Below are experts of layer 3 (counted from 0) of a mixture-of-experts language model. Rows are named router (the router's row for the expert) and show model dimensions 128-255. Each number is 50 + 10 x the weight over its row's rms, rounded and kept within 0 to 99.
Before each expert's rows: a language model's description of what the expert responds to. This comes from a sample of Wikipedia text that the model never trained on.

# expert 4
It responds to: Prepositions and function words like of, in, to, with, by, plus infobox labels such as Place of birth, Genus:, Occupation:.
router:64 52 56 39 74 59 41 58 59 21 38 39 33 52 62 41 52 58 54 59 49 70 61 69 63 42 24 54 48 64 36 63 51 42 48 58 49 48 58 69 42 65 65 69 37 51 42 52 54 43 63 48 39 71 54 55 39 54 60 54 45 38 56 54 32 38 48 44 40 59 53 28 48 48 50 61 51 48 69 41 39 46 46 45 43 50 54 58 57 49 67 49 62 55 47 52 51 32 37 39 56 48 38 60 47 54 42 43 66 69 39 55 51 44 41 44 36 66 45 55 46 59 59 58 43 41 48 46

# expert 3
It responds to: Commas, periods, hyphens, en dashes, semicolons and year prefixes like 197 or 201 inside ranges and compounds, such as German-appointed, 2003–04.
router:60 64 58 42 46 56 64 41 45 66 61 59 47 45 56 52 55 30 50 62 56 60 45 50 37 52 53 50 48 55 51 54 59 52 35 51 39 57 55 54 56 50 52 56 51 36 55 52 51 63 29 50 53 57 49 53 54 21 55 67 35 60 57 75 44 56 50 65 45 53 55 38 65 41 37 56 53 34 57 40 32 45 57 34 42 54 39 63 55 66 51 45 57 58 43 35 63 52 51 42 36 49 67 70 68 47 62 38 48 46 42 59 36 39 65 34 55 40 48 58 65 51 46 46 65 42 62 46

# expert 7
It responds to: Word-ending pieces and whole verbs or nouns before a preposition, such as used, released, reput-ation, formed, chosen, creation.
router:63 58 54 59 59 70 53 58 43 66 56 28 54 33 51 75 50 50 31 48 57 45 55 46 38 57 37 53 46 32 42 47 41 50 55 53 42 47 43 43 49 44 54 50 43 47 49 65 57 40 43 48 47 59 55 39 50 54 43 66 45 51 56 59 61 57 51 60 56 37 50 45 72 70 34 50 54 39 53 35 43 52 51 47 49 40 56 50 40 50 54 51 56 57 54 45 52 34 41 45 53 29 38 48 71 43 62 48 60 44 43 45 47 56 23 36 53 52 30 40 30 57 58 65 50 60 41 65

# expert 1
It responds to: Number tokens followed by a space, mostly in pipe tables, scores, dates and route lists, such as 12, 2264, 19.
router:47 48 44 44 49 42 55 55 39 21 51 45 60 43 54 34 55 58 50 48 45 51 58 45 46 53 49 46 49 36 47 55 34 38 49 55 48 60 44 41 56 62 44 59 35 53 71 62 55 60 45 65 50 54 66 42 60 43 51 48 48 47 44 59 56 48 52 49 41 54 51 35 43 67 26 56 73 39 46 40 66 46 55 44 62 53 44 49 53 57 50 65 30 60 29 52 53 41 60 43 60 61 69 38 48 65 42 49 49 60 48 50 45 44 41 53 36 36 38 25 40 46 60 51 51 48 42 74

# expert 6
It responds to: Single vowels and short fragments in the middle of ordinary words, as in des-i-res, qu-i-et, rec-i-procates, tempor-ar-ily.
router:48 60 57 48 70 54 58 58 34 60 45 51 56 45 53 56 50 40 47 50 65 53 46 49 57 55 46 57 40 38 40 42 40 42 64 38 44 50 53 55 43 47 53 77 60 40 69 59 54 49 39 61 69 63 65 42 55 29 54 58 20 49 58 70 50 66 48 51 56 60 64 49 57 47 45 48 76 46 60 51 49 51 40 21 34 69 48 40 57 59 60 49 39 61 43 68 50 51 41 36 52 44 57 49 51 45 59 60 48 36 63 51 53 52 45 46 40 46 45 41 40 43 70 41 57 46 55 73

# expert 5
It responds to: Single letters and short pieces inside foreign personal or place names and codes in tables, such as Tâ-r-goviște, S-j-öström, Mc, San.
router:47 47 42 38 47 68 63 55 41 34 45 49 48 53 51 52 43 53 56 65 60 51 57 49 50 59 40 50 39 45 42 49 37 41 53 58 57 53 63 48 52 49 46 45 67 51 55 55 45 56 41 55 31 43 64 56 43 35 55 49 41 49 53 58 46 38 65 53 50 39 66 51 79 53 43 45 34 38 42 45 61 43 51 44 34 71 50 52 59 59 55 59 51 44 52 63 39 58 44 53 34 52 52 54 51 42 31 53 57 57 49 59 61 57 43 69 33 38 34 59 44 42 58 53 41 63 51 50

# expert 0
It responds to: Word beginnings and short content nouns inside names, taxon and chemical terms, such as head, back, Cl-ost-ridium, meth-yl, Vas-ily.
router:60 65 60 60 54 67 52 49 44 36 55 38 43 50 65 40 66 45 47 53 46 59 67 52 39 43 49 55 52 61 44 58 61 57 56 60 44 56 50 52 52 65 59 53 41 57 59 68 65 43 43 61 58 51 59 50 47 22 47 55 51 43 55 52 49 46 57 55 39 52 47 45 48 67 55 72 55 45 75 31 23 42 65 48 46 55 39 78 44 50 73 47 42 60 24 42 58 35 56 54 52 38 31 49 58 62 52 32 55 57 48 48 62 37 48 44 46 46 47 49 43 35 56 63 59 56 48 45

# expert 2
It responds to: Periods, line breaks, list dashes, table pipes and articles a, an, the opening new sentences or items; also abbreviation periods, as Dr., Mr.
router:61 56 58 46 46 42 63 59 48 40 32 53 63 44 67 53 56 30 33 59 56 51 44 45 59 74 59 52 49 54 30 54 53 39 32 56 42 70 65 52 66 69 64 50 62 57 57 39 58 65 53 45 47 40 57 66 61 41 63 36 51 24 68 55 58 46 48 64 45 38 51 57 47 50 47 43 66 41 42 51 46 21 68 55 44 58 48 53 67 56 44 62 50 66 43 64 38 53 48 48 53 54 64 41 40 37 42 33 54 44 42 66 62 48 57 36 36 43 59 49 40 48 40 58 42 77 57 64